Experts of a small language model.
Size: 9 layers, vocabulary 2048, 26.6M parameters.
Experts: 64 experts in each of 5 layers, 128 SwiGLU neurons an expert, 3 picks a token, a softmax router.
Training: a variant of Muon for the experts, 577M tokens.
Below are experts of layer 4 (counted from 0) of a mixture-of-experts language model. Rows are named gate (a neuron's input weights, with its number), up (a neuron's input weights, with its number) and show model dimensions 0-95. Each number is 50 + 10 x the weight over its row's rms, rounded and kept within 0 to 99.
Before each expert's rows: "gets" lists some tokens that make up at least twice as much of what it gets as of all text; "comes after" lists some tokens at least twice as common just before its tokens as in all text. This comes from a sample of Wikipedia text that the model never trained on. Tokens count by the router's weight.

# expert 52
gets: "im", "ir", " ex", " it", "ric", "ib"
comes after: " M", "m", " m", " im", " reg", " am"
gate4:64 64 52 50 38 48 45 52 41 38 47 54 42 49 51 46 42 36 46 33 53 39 32 29 57 50 55 45 54 50 48 39 51 59 48 50 44 51 47 38 34 59 39 52 64 62 41 61 52 50 47 49 46 43 58 34 58 59 51 53 61 56 71 57 39 30 44 58 63 35 54 49 53 64 59 59 59 43 61 52 57 38 63 44 64 43 63 41 55 59 66 49 82 55 59 42
up4:65 48 41 57 56 46 40 53 42 57 46 70 55 61 61 36 47 55 54 40 39 54 63 47 41 30 52 67 35 47 44 45 56 54 36 58 35 51 59 58 57 58 63 59 70 33 50 42 51 36 50 54 50 54 33 68 38 48 36 45 39 47 44 43 63 58 34 46 43 56 36 52 55 36 42 49 39 67 40 59 38 51 43 50 51 44 61 71 37 50 25 56 32 53 39 56
gate5:63 48 37 46 54 38 54 55 64 56 38 53 54 46 67 37 37 39 56 72 54 48 40 44 40 55 59 47 54 59 44 51 42 52 60 55 44 47 49 45 67 64 58 56 72 66 34 68 64 40 50 56 32 43 30 37 45 56 75 39 37 36 47 60 46 60 32 46 44 48 48 49 74 71 45 45 49 45 56 53 55 52 56 38 36 68 57 59 57 41 50 41 46 43 40 55
up5:53 59 65 45 34 68 38 55 46 41 68 63 46 36 55 46 48 50 37 35 55 58 58 44 50 47 62 33 75 49 53 36 42 38 60 31 46 50 41 56 46 64 41 52 48 34 58 47 54 48 59 51 48 58 48 54 69 50 45 62 44 50 61 29 52 59 41 62 46 54 57 64 44 50 41 44 55 48 55 50 44 58 61 74 59 49 45 40 44 53 58 51 38 60 63 42

# expert 13
gets: " N", " P", "v", " R", " K", " J"
comes after: " the", "-", " |", ",", ":", " and"
gate5:43 52 52 59 52 61 45 59 51 43 58 40 48 40 40 58 57 46 46 54 45 39 49 45 56 51 72 57 53 44 62 42 51 46 49 44 61 49 50 45 60 60 54 32 60 49 54 55 68 51 67 50 44 56 43 64 40 53 66 65 46 59 61 55 54 58 50 55 44 60 40 52 32 56 51 59 71 48 64 61 32 71 51 51 44 48 59 75 41 52 44 43 67 51 60 47
up5:48 57 52 38 60 41 48 49 36 52 44 60 42 45 55 26 47 55 59 56 65 50 48 46 63 39 38 48 43 52 55 47 59 50 46 50 42 58 46 47 34 50 47 74 65 54 46 48 37 39 51 55 47 20 61 39 62 41 42 60 56 37 46 37 38 34 53 33 47 35 52 42 50 63 47 35 40 54 24 49 57 57 52 47 57 41 43 25 45 53 41 43 42 55 51 29
gate6:53 52 35 30 47 61 56 72 47 66 51 42 55 51 49 60 48 32 61 51 54 64 41 64 51 58 60 40 39 53 27 40 45 44 36 50 58 47 79 55 36 40 36 37 41 48 52 37 51 44 53 47 31 49 43 53 42 42 58 38 72 61 38 52 45 52 56 64 60 47 53 55 55 51 52 60 49 41 47 49 43 55 37 44 31 76 34 50 61 61 68 35 48 50 50 60
up6:62 53 57 43 59 48 46 39 60 46 42 59 43 50 52 51 47 55 38 70 32 43 59 43 56 41 36 57 59 40 56 63 25 50 65 44 44 21 39 46 65 59 71 49 55 63 51 48 56 53 49 44 82 46 23 45 55 53 37 36 39 57 46 57 52 52 30 57 40 56 61 42 48 46 67 53 57 50 50 57 57 33 50 32 45 43 50 68 38 64 63 49 55 60 42 47

# expert 60
gets: "ell", " May", " April", " July", " August", " September"
comes after: " |", " on", " the", " in", " a", "In"
gate0:62 58 54 49 63 45 60 42 61 50 59 56 42 16 53 37 51 29 51 46 52 60 56 63 54 42 47 56 53 60 63 32 37 50 45 44 54 64 69 47 71 46 37 47 60 49 57 53 51 58 37 46 44 36 30 49 54 25 41 58 59 61 43 54 54 56 48 45 40 42 61 47 64 51 50 61 53 70 41 48 44 68 62 51 52 70 41 34 63 34 45 64 55 65 45 44
up0:58 57 41 49 48 37 57 32 40 34 47 49 56 55 38 54 53 65 54 51 66 67 58 34 51 57 46 68 40 40 38 59 57 52 49 49 42 44 36 38 50 64 50 42 58 38 65 63 62 54 59 43 43 52 78 50 42 57 76 49 45 47 63 55 45 51 57 70 48 53 66 65 48 63 44 41 60 36 72 49 45 49 41 32 50 47 69 52 36 57 48 50 61 38 41 55
gate1:47 52 59 51 58 51 39 58 44 28 52 45 47 54 33 51 58 50 52 41 49 53 47 59 42 38 55 68 47 48 61 39 34 61 34 32 65 28 49 57 51 51 41 57 44 29 58 58 66 59 61 45 30 42 53 28 58 51 49 47 60 60 57 62 57 50 48 51 52 57 49 52 54 56 68 43 50 76 54 56 55 70 62 36 51 41 71 41 52 46 48 64 61 40 44 43
up1:47 54 62 48 44 43 29 79 37 59 54 52 43 53 52 39 59 48 41 37 62 47 49 55 61 47 59 48 37 25 51 51 49 54 41 56 43 43 44 52 50 58 32 53 43 37 59 59 61 58 49 34 41 53 40 53 75 41 58 58 46 66 59 33 56 47 53 52 63 56 59 47 57 61 49 37 41 47 42 52 50 42 37 63 62 53 49 51 55 58 43 47 37 48 41 36

# expert 15
gets: ",", " and", " that", " as", "),", " which"
comes after: ",", "s", "es", "a", "ed", "ing"
gate5:50 46 64 52 32 50 49 47 57 51 39 51 48 52 25 62 44 48 49 38 69 43 37 38 51 39 52 54 48 45 39 47 51 46 52 49 43 37 54 48 43 54 51 52 47 45 40 48 58 44 60 43 45 44 53 40 52 42 59 50 58 56 39 69 39 52 62 46 47 47 49 73 46 58 56 49 50 49 59 55 33 40 42 51 44 64 41 65 48 53 54 56 42 46 67 57
up5:36 52 37 53 62 66 41 58 67 54 62 53 36 63 63 54 63 44 38 51 49 61 79 65 50 53 58 50 51 57 47 35 44 75 48 43 49 64 42 52 46 43 47 47 46 47 56 45 56 45 29 32 54 57 52 52 36 57 46 64 69 55 30 53 53 57 38 33 51 56 67 60 56 35 58 53 50 41 44 64 54 49 52 64 59 46 55 55 59 56 66 60 54 44 48 27
gate6:44 43 34 48 40 49 45 32 52 55 50 28 47 36 61 38 56 40 56 52 46 41 50 52 31 70 71 56 51 52 54 29 50 55 50 48 40 21 35 48 44 60 61 53 48 54 61 37 49 37 50 55 40 48 61 55 64 63 60 47 56 59 57 55 43 68 43 43 42 31 58 44 52 40 52 45 45 53 47 51 49 19 43 55 62 42 44 50 49 38 66 60 51 54 51 49
up6:51 59 57 37 62 40 54 57 53 51 55 48 62 67 40 51 47 72 45 32 72 48 38 52 61 44 59 61 45 35 48 54 52 50 37 49 63 65 61 55 53 48 54 44 51 57 42 54 61 59 54 45 64 44 45 39 41 51 44 46 42 44 40 36 57 41 71 53 33 62 48 45 44 61 40 66 40 64 60 46 48 58 55 41 45 58 51 53 51 65 33 57 50 41 38 53

# expert 25
gets: " T", " t", " \"", " w", "T", " the"
comes after: " |", ".", "-", "|", " the", ";"
gate1:38 49 60 39 55 61 69 28 44 35 76 29 50 62 46 50 47 58 46 51 47 31 34 39 51 47 56 49 53 53 54 53 40 45 53 50 55 50 61 49 35 57 49 52 49 48 29 64 35 41 49 45 55 49 48 44 41 65 54 51 67 42 40 62 61 60 55 47 60 37 45 65 55 57 43 65 71 60 57 67 60 58 46 40 64 44 54 50 55 59 45 50 61 37 68 59
up1:55 37 54 53 61 51 78 56 44 40 61 44 51 50 39 49 51 51 51 61 35 58 67 46 56 48 67 71 46 44 47 47 46 46 49 43 45 50 48 45 51 57 46 65 51 32 44 38 34 40 57 50 55 57 37 55 52 51 61 43 53 24 37 73 66 51 48 45 34 58 46 44 56 61 47 38 50 48 64 64 56 35 63 56 64 42 47 45 50 34 45 46 50 44 65 50
gate2:52 54 32 42 59 55 48 69 60 52 57 59 28 39 49 49 40 41 47 47 58 46 46 49 45 77 53 59 64 56 49 47 45 51 57 47 69 65 56 39 37 56 32 42 56 37 62 39 70 71 53 53 52 36 54 52 43 62 46 59 54 45 51 45 50 49 55 47 60 49 41 67 56 35 27 47 56 50 37 54 60 53 40 48 35 52 43 74 68 64 69 66 42 62 46 50
up2:55 48 60 50 39 39 44 41 65 44 45 52 65 55 50 41 64 67 53 54 43 57 54 50 45 43 61 51 47 31 34 65 32 46 51 76 43 36 38 58 57 41 58 43 47 39 46 43 47 64 51 59 67 48 42 39 51 48 49 54 51 59 47 35 44 42 54 58 38 34 51 36 42 52 88 55 41 58 39 70 50 31 33 63 64 30 64 47 45 46 43 47 31 54 51 37

# expert 62
gets: " s", " r", " l", " sp", " se", " re"
comes after: " the", " a", " and", " is", " of", "-"
gate1:60 37 39 57 26 50 62 59 55 53 54 45 49 61 37 26 37 45 46 68 46 45 48 41 60 38 52 47 56 41 46 63 42 67 33 56 48 32 56 45 49 55 51 47 54 53 39 53 34 47 69 54 45 58 45 65 50 50 45 40 31 72 40 40 54 32 46 38 53 31 72 48 33 40 41 53 37 76 61 58 45 53 57 39 40 53 62 39 60 47 51 49 60 37 41 34
up1:57 52 34 69 57 50 45 54 51 41 26 64 54 54 43 32 41 44 44 32 36 34 56 45 55 61 48 53 37 41 50 49 63 58 28 33 58 51 57 60 54 48 51 63 60 61 51 50 38 55 47 40 49 59 40 49 45 55 53 57 35 66 22 55 61 33 41 58 58 62 64 59 47 56 63 56 43 37 61 49 52 56 61 41 60 45 47 59 63 38 41 40 47 52 34 54
gate2:45 33 47 37 52 48 43 67 49 59 61 51 54 64 44 55 44 62 70 59 51 42 48 51 28 43 62 37 49 76 47 48 50 37 67 31 61 53 40 52 53 51 48 50 29 42 50 41 38 60 53 51 47 48 57 57 42 52 61 63 51 29 56 25 56 53 53 52 55 54 45 48 53 53 39 39 41 42 47 42 56 60 45 52 62 60 66 45 38 53 40 48 36 52 36 29
up2:65 38 48 44 55 35 42 51 61 49 46 48 40 53 39 58 65 67 47 58 54 47 58 56 58 59 53 44 49 44 55 51 61 47 48 46 49 45 24 56 52 46 48 46 49 58 48 26 57 61 50 57 52 53 41 47 56 46 56 61 67 31 37 50 52 68 62 42 59 45 56 50 49 57 47 33 56 75 45 30 61 49 47 42 54 48 55 46 60 58 45 53 52 67 30 51

# expert 40
gets: " Ch", " C", " Mar", " sc", " Sc", " Comm"
comes after: " the", " of", " and", " in", "-", ":"
gate2:54 39 44 51 33 46 53 56 47 51 47 47 33 67 35 81 46 49 37 54 46 63 57 55 54 55 47 51 58 42 42 40 62 62 53 39 38 33 40 53 47 51 44 40 33 47 49 52 47 41 32 58 34 50 48 33 41 50 38 49 28 47 46 51 59 43 53 44 26 53 45 33 55 42 70 53 28 38 42 54 37 47 47 69 53 60 56 29 48 55 39 34 39 35 57 50
up2:44 43 51 66 30 48 69 55 62 52 49 46 38 51 40 52 57 53 47 46 50 59 50 56 53 54 43 44 60 60 34 24 50 55 43 60 34 56 40 57 42 47 55 57 34 50 52 52 29 54 60 58 48 45 51 45 61 56 55 68 47 67 57 60 57 47 39 41 29 50 41 45 53 49 42 38 47 47 68 57 55 35 52 51 40 37 59 35 49 56 56 60 52 58 56 44
gate3:67 56 53 64 46 59 49 46 70 32 40 39 39 45 52 42 50 65 46 58 59 35 65 43 57 48 62 53 44 44 58 59 54 51 47 61 66 41 51 51 62 79 50 46 49 48 44 50 51 41 57 58 51 50 61 59 59 77 28 33 45 32 54 28 39 48 48 54 55 54 48 52 47 68 37 34 58 29 40 45 45 50 46 60 43 38 57 63 43 48 67 66 48 33 52 72
up3:73 38 50 45 66 50 36 48 51 32 44 49 56 47 60 39 41 64 57 64 42 52 43 47 50 50 47 67 49 39 47 48 62 45 43 50 44 37 58 57 66 46 41 48 65 50 39 53 40 46 61 58 65 52 41 61 53 68 59 58 52 35 45 53 42 45 57 67 49 44 39 37 48 48 45 46 52 31 53 49 46 28 72 59 54 42 44 71 60 50 58 55 58 39 54 64

# expert 8
gets: "an", "ar", "en", "em", "ab", " Man"
comes after: " C", " P", " c", " T", " p", "C"
gate5:55 54 59 64 64 44 59 52 48 52 32 48 49 40 50 48 51 57 36 48 55 42 39 52 61 59 39 69 63 36 66 49 53 48 49 58 51 47 46 69 64 39 51 66 56 40 50 29 52 53 45 47 49 59 42 61 51 31 52 62 51 43 63 55 47 54 59 54 46 42 68 41 37 53 48 48 66 48 44 47 64 64 38 46 25 63 46 41 37 42 44 72 37 51 32 38
up5:51 49 47 42 53 23 28 53 43 44 44 49 61 39 56 53 41 41 68 54 42 46 38 51 45 37 34 42 52 43 35 60 68 64 52 49 36 60 47 49 44 49 53 70 41 37 40 70 61 43 64 64 60 53 39 46 63 56 33 56 58 63 51 57 45 48 42 38 66 51 47 51 55 58 63 33 78 58 43 30 60 39 49 41 47 52 47 59 52 52 42 45 58 49 54 44
gate6:38 32 56 27 42 63 38 46 46 64 48 45 50 42 44 59 50 83 64 49 48 41 42 44 63 44 33 51 56 53 56 44 51 57 57 66 38 46 59 75 42 48 46 56 75 46 38 39 47 68 45 57 64 50 53 52 61 52 52 47 50 60 69 51 56 48 35 54 66 56 52 53 38 54 56 49 35 44 36 58 59 29 48 59 64 53 50 46 55 54 53 58 45 30 51 45
up6:56 56 52 46 45 41 47 44 71 30 64 55 48 65 63 48 40 32 47 57 63 64 48 48 49 41 46 54 67 47 50 36 52 15 26 40 40 42 50 46 36 46 47 62 51 57 48 47 51 63 41 40 63 60 58 55 61 53 40 47 36 63 42 52 67 59 47 53 55 43 48 37 61 58 33 37 48 56 61 46 41 53 44 67 69 55 57 54 50 67 45 55 43 57 34 48

# expert 28
gets: "ad", "ack", " work", " act", " lead", "ay"
comes after: " c", " r", " b", " C", " tr", " ro"
gate1:78 56 42 37 47 37 39 38 45 50 39 55 60 52 40 40 50 69 37 59 49 33 68 61 61 40 49 42 46 49 68 49 66 51 46 46 41 46 49 45 61 62 58 48 46 28 41 54 57 50 53 52 62 64 60 45 51 57 39 62 73 51 44 40 45 47 46 52 72 40 71 65 47 45 55 63 59 61 52 45 47 56 17 65 49 37 48 43 49 52 35 54 55 41 48 58
up1:55 43 61 54 51 42 51 54 46 50 70 49 53 40 46 70 49 78 49 60 58 55 58 69 41 49 62 57 46 55 62 49 49 55 39 50 57 57 62 43 37 49 43 61 66 61 72 53 42 47 61 60 40 26 43 51 51 63 42 61 37 46 26 55 60 56 36 47 43 78 28 59 46 45 54 31 48 38 58 69 45 51 56 62 46 54 52 67 47 45 56 59 62 42 60 46
gate2:60 57 58 48 49 58 40 65 42 51 35 63 55 57 44 61 57 55 62 63 50 58 51 51 61 55 53 56 48 49 46 23 55 47 35 42 40 54 29 51 61 47 65 47 50 51 53 46 39 60 50 63 42 68 33 64 42 43 51 59 39 51 65 44 61 54 48 35 41 60 65 48 49 41 41 60 32 39 50 63 67 29 47 65 34 39 49 40 52 43 53 58 40 46 65 43
up2:49 49 43 55 45 50 60 45 56 44 53 51 41 61 54 55 50 39 49 62 74 36 52 44 48 58 47 54 51 33 59 66 62 48 50 67 59 53 53 51 34 50 52 58 57 65 54 43 48 47 56 56 57 47 46 29 48 46 19 54 72 56 50 70 60 59 45 64 56 57 48 41 53 50 56 39 50 59 48 47 60 59 31 41 50 58 46 73 58 49 61 38 57 54 15 63

# expert 30
gets: "or", " \"", " un", "g", " con", " comp"
comes after: " s", " ex", " S", " dis", " ev", " st"
gate1:54 51 54 52 32 37 42 62 75 52 55 54 47 58 43 40 55 70 51 66 47 58 37 57 50 43 40 60 45 52 70 50 47 38 83 62 48 43 38 53 59 62 40 58 53 54 58 49 61 49 52 55 54 51 52 39 43 57 75 54 42 45 34 50 39 65 50 52 41 48 42 57 69 55 46 50 68 73 60 50 53 40 46 50 45 52 67 49 62 46 58 61 51 67 44 49
up1:68 26 47 66 39 36 59 58 50 34 48 42 55 57 52 31 33 35 41 53 45 40 45 54 45 51 56 46 52 49 71 56 51 40 62 58 52 33 54 36 59 65 55 43 55 46 47 53 38 52 37 62 55 47 56 55 37 62 34 56 47 63 71 53 39 56 30 41 61 56 52 43 61 38 48 38 61 44 43 48 53 37 50 42 33 58 73 65 58 58 51 63 61 45 69 57
gate2:56 51 57 46 43 36 43 50 32 41 55 34 48 57 42 55 53 53 58 69 52 44 46 46 59 39 62 39 52 46 37 63 30 82 60 36 49 47 41 42 49 54 36 55 68 57 49 50 63 51 46 57 59 66 57 51 43 56 50 52 33 41 64 52 61 60 52 48 58 54 56 51 52 52 49 48 61 65 70 62 42 36 54 56 49 41 74 35 53 48 59 42 47 54 39 57
up2:60 60 59 59 36 64 48 56 42 54 65 23 39 54 43 38 51 40 45 51 49 31 65 57 59 38 63 19 51 47 61 64 60 50 50 37 48 53 40 35 48 49 50 50 48 52 42 41 32 54 52 40 45 53 49 49 56 75 67 51 35 46 63 49 50 45 44 50 52 50 42 68 54 47 41 43 54 49 51 48 54 44 47 41 55 40 47 46 52 44 78 47 33 59 43 44

# expert 7
gets: "0", "1", "2", "3", "4", "6"
comes after: " ", ".", "–", " (", "00", "10"
gate1:39 38 44 46 51 42 42 37 41 40 62 45 36 40 50 48 48 58 52 44 47 60 44 56 47 15 55 69 56 56 53 35 64 63 43 33 43 47 47 44 56 59 46 61 37 58 31 62 36 61 31 48 43 63 52 65 47 62 65 57 54 45 58 46 49 44 36 45 56 41 59 38 38 44 54 38 48 42 56 31 58 51 51 47 46 42 62 42 52 60 34 55 50 60 52 48
up1:45 45 53 47 38 51 53 42 56 58 54 48 61 45 43 52 59 51 50 16 60 54 42 46 39 56 59 46 71 38 49 45 38 42 49 37 32 63 37 64 53 40 46 47 62 53 47 45 50 61 54 41 59 54 51 52 28 50 67 33 31 56 38 46 57 34 39 48 61 54 57 45 57 59 52 39 34 42 39 52 55 52 64 50 54 60 56 20 65 52 45 53 59 48 43 55
gate2:29 60 67 62 44 65 70 57 58 47 76 35 60 57 63 49 55 68 50 36 54 38 47 43 54 50 55 47 30 42 43 31 41 25 42 47 41 67 51 43 47 46 63 43 61 57 47 54 57 59 52 47 56 43 67 51 57 34 49 40 54 26 48 43 50 56 43 36 50 51 51 57 47 55 39 64 48 41 51 45 57 43 45 12 54 52 62 42 51 38 43 55 37 55 54 43
up2:51 50 53 49 55 56 39 64 57 54 53 57 37 44 62 50 68 35 39 49 44 63 66 56 59 56 62 31 54 67 60 65 54 50 61 31 47 56 60 47 72 61 36 52 56 51 43 50 38 48 33 50 50 32 56 37 48 58 37 64 41 56 53 58 62 59 32 59 58 57 49 53 59 41 67 36 45 50 52 61 42 45 54 61 56 41 44 41 56 41 51 62 69 43 42 41

# expert 10
gets: "10", "20", "18", "11", "19", "12"
comes after: " ", "20", "19", "–", ".", "18"
gate5:60 47 54 54 48 42 59 41 57 42 49 47 66 41 57 41 58 54 32 51 29 55 57 59 60 60 60 53 63 62 56 44 59 45 46 54 67 53 54 51 59 50 31 62 57 53 60 51 40 49 41 45 38 40 58 56 67 44 47 39 61 41 63 48 33 66 48 42 66 60 44 46 45 49 45 52 60 69 47 47 67 44 59 43 45 37 33 40 61 51 49 61 62 51 42 53
up5:49 60 58 63 51 45 38 24 51 52 38 58 68 61 47 45 52 43 34 53 46 69 57 35 38 63 63 55 43 44 44 67 41 43 26 39 37 50 37 31 66 53 43 39 47 52 52 36 64 52 43 52 57 53 55 35 36 54 44 45 26 47 56 43 56 38 36 50 46 52 56 54 39 42 61 36 50 46 63 36 44 45 54 54 53 51 44 64 47 38 56 63 36 45 53 42
gate6:59 39 49 35 59 50 42 34 53 39 52 67 57 55 59 58 52 61 46 53 55 44 57 61 42 49 63 50 59 40 44 58 57 53 42 53 42 49 42 54 50 54 47 54 55 59 64 59 63 62 30 60 55 20 40 62 57 60 57 59 52 32 44 44 60 63 61 36 57 50 37 33 34 45 43 55 59 51 41 52 55 35 43 47 57 60 51 29 58 46 53 50 46 42 60 44
up6:50 40 51 39 58 56 52 41 39 35 50 64 53 53 45 51 48 84 50 41 51 50 58 50 53 46 50 53 51 48 42 60 60 50 47 45 56 46 40 47 39 47 48 51 52 52 51 55 44 59 35 52 57 43 56 58 53 50 45 57 57 32 35 38 65 68 39 34 58 45 15 58 38 57 62 52 63 54 40 39 55 46 45 36 63 69 44 40 38 40 34 54 43 39 67 46

# expert 0
gets: "R", "F", "L", " —", "T", "P"
comes after: " N", " S", " |", " Y", "S", "N"
gate0:68 61 53 47 71 49 54 47 52 53 47 39 66 37 58 52 49 57 53 54 55 44 37 55 35 46 64 43 53 74 41 66 45 36 41 50 63 52 46 44 64 62 41 58 36 35 46 54 70 61 55 41 46 46 39 55 48 65 57 51 41 37 48 54 53 56 61 41 42 44 40 66 54 65 59 36 60 39 63 34 62 53 45 52 57 63 46 42 64 59 34 45 42 44 55 53
up0:39 40 60 49 27 52 59 48 67 60 73 50 58 57 63 54 51 52 50 64 37 55 66 46 59 54 37 42 50 47 47 43 38 48 66 21 48 43 40 56 46 47 58 57 29 53 43 45 39 40 49 34 40 42 59 60 38 44 54 46 44 37 47 56 46 67 35 40 45 52 46 34 53 26 53 46 49 40 63 41 44 49 64 43 54 42 38 52 53 46 73 50 73 43 50 51
gate1:51 57 65 45 63 47 38 64 41 50 47 57 38 56 52 46 48 38 57 51 64 54 55 37 62 70 64 42 53 43 34 54 51 63 51 51 54 70 29 54 43 48 70 36 56 59 40 44 44 48 42 56 53 51 55 50 27 63 39 53 42 49 64 55 61 31 55 54 38 49 45 43 74 36 62 63 51 52 60 42 60 59 50 67 73 56 61 45 43 39 54 51 46 74 51 69
up1:52 45 45 44 35 46 68 57 56 44 39 49 58 62 54 70 43 58 36 44 45 56 45 49 52 49 41 42 45 59 36 57 61 48 67 36 53 18 66 41 21 46 43 48 56 61 41 48 44 47 34 53 52 43 45 44 47 50 63 57 50 47 47 55 43 49 53 51 55 49 51 62 34 52 49 39 56 45 42 62 51 66 37 44 35 38 33 48 44 70 43 50 41 49 25 56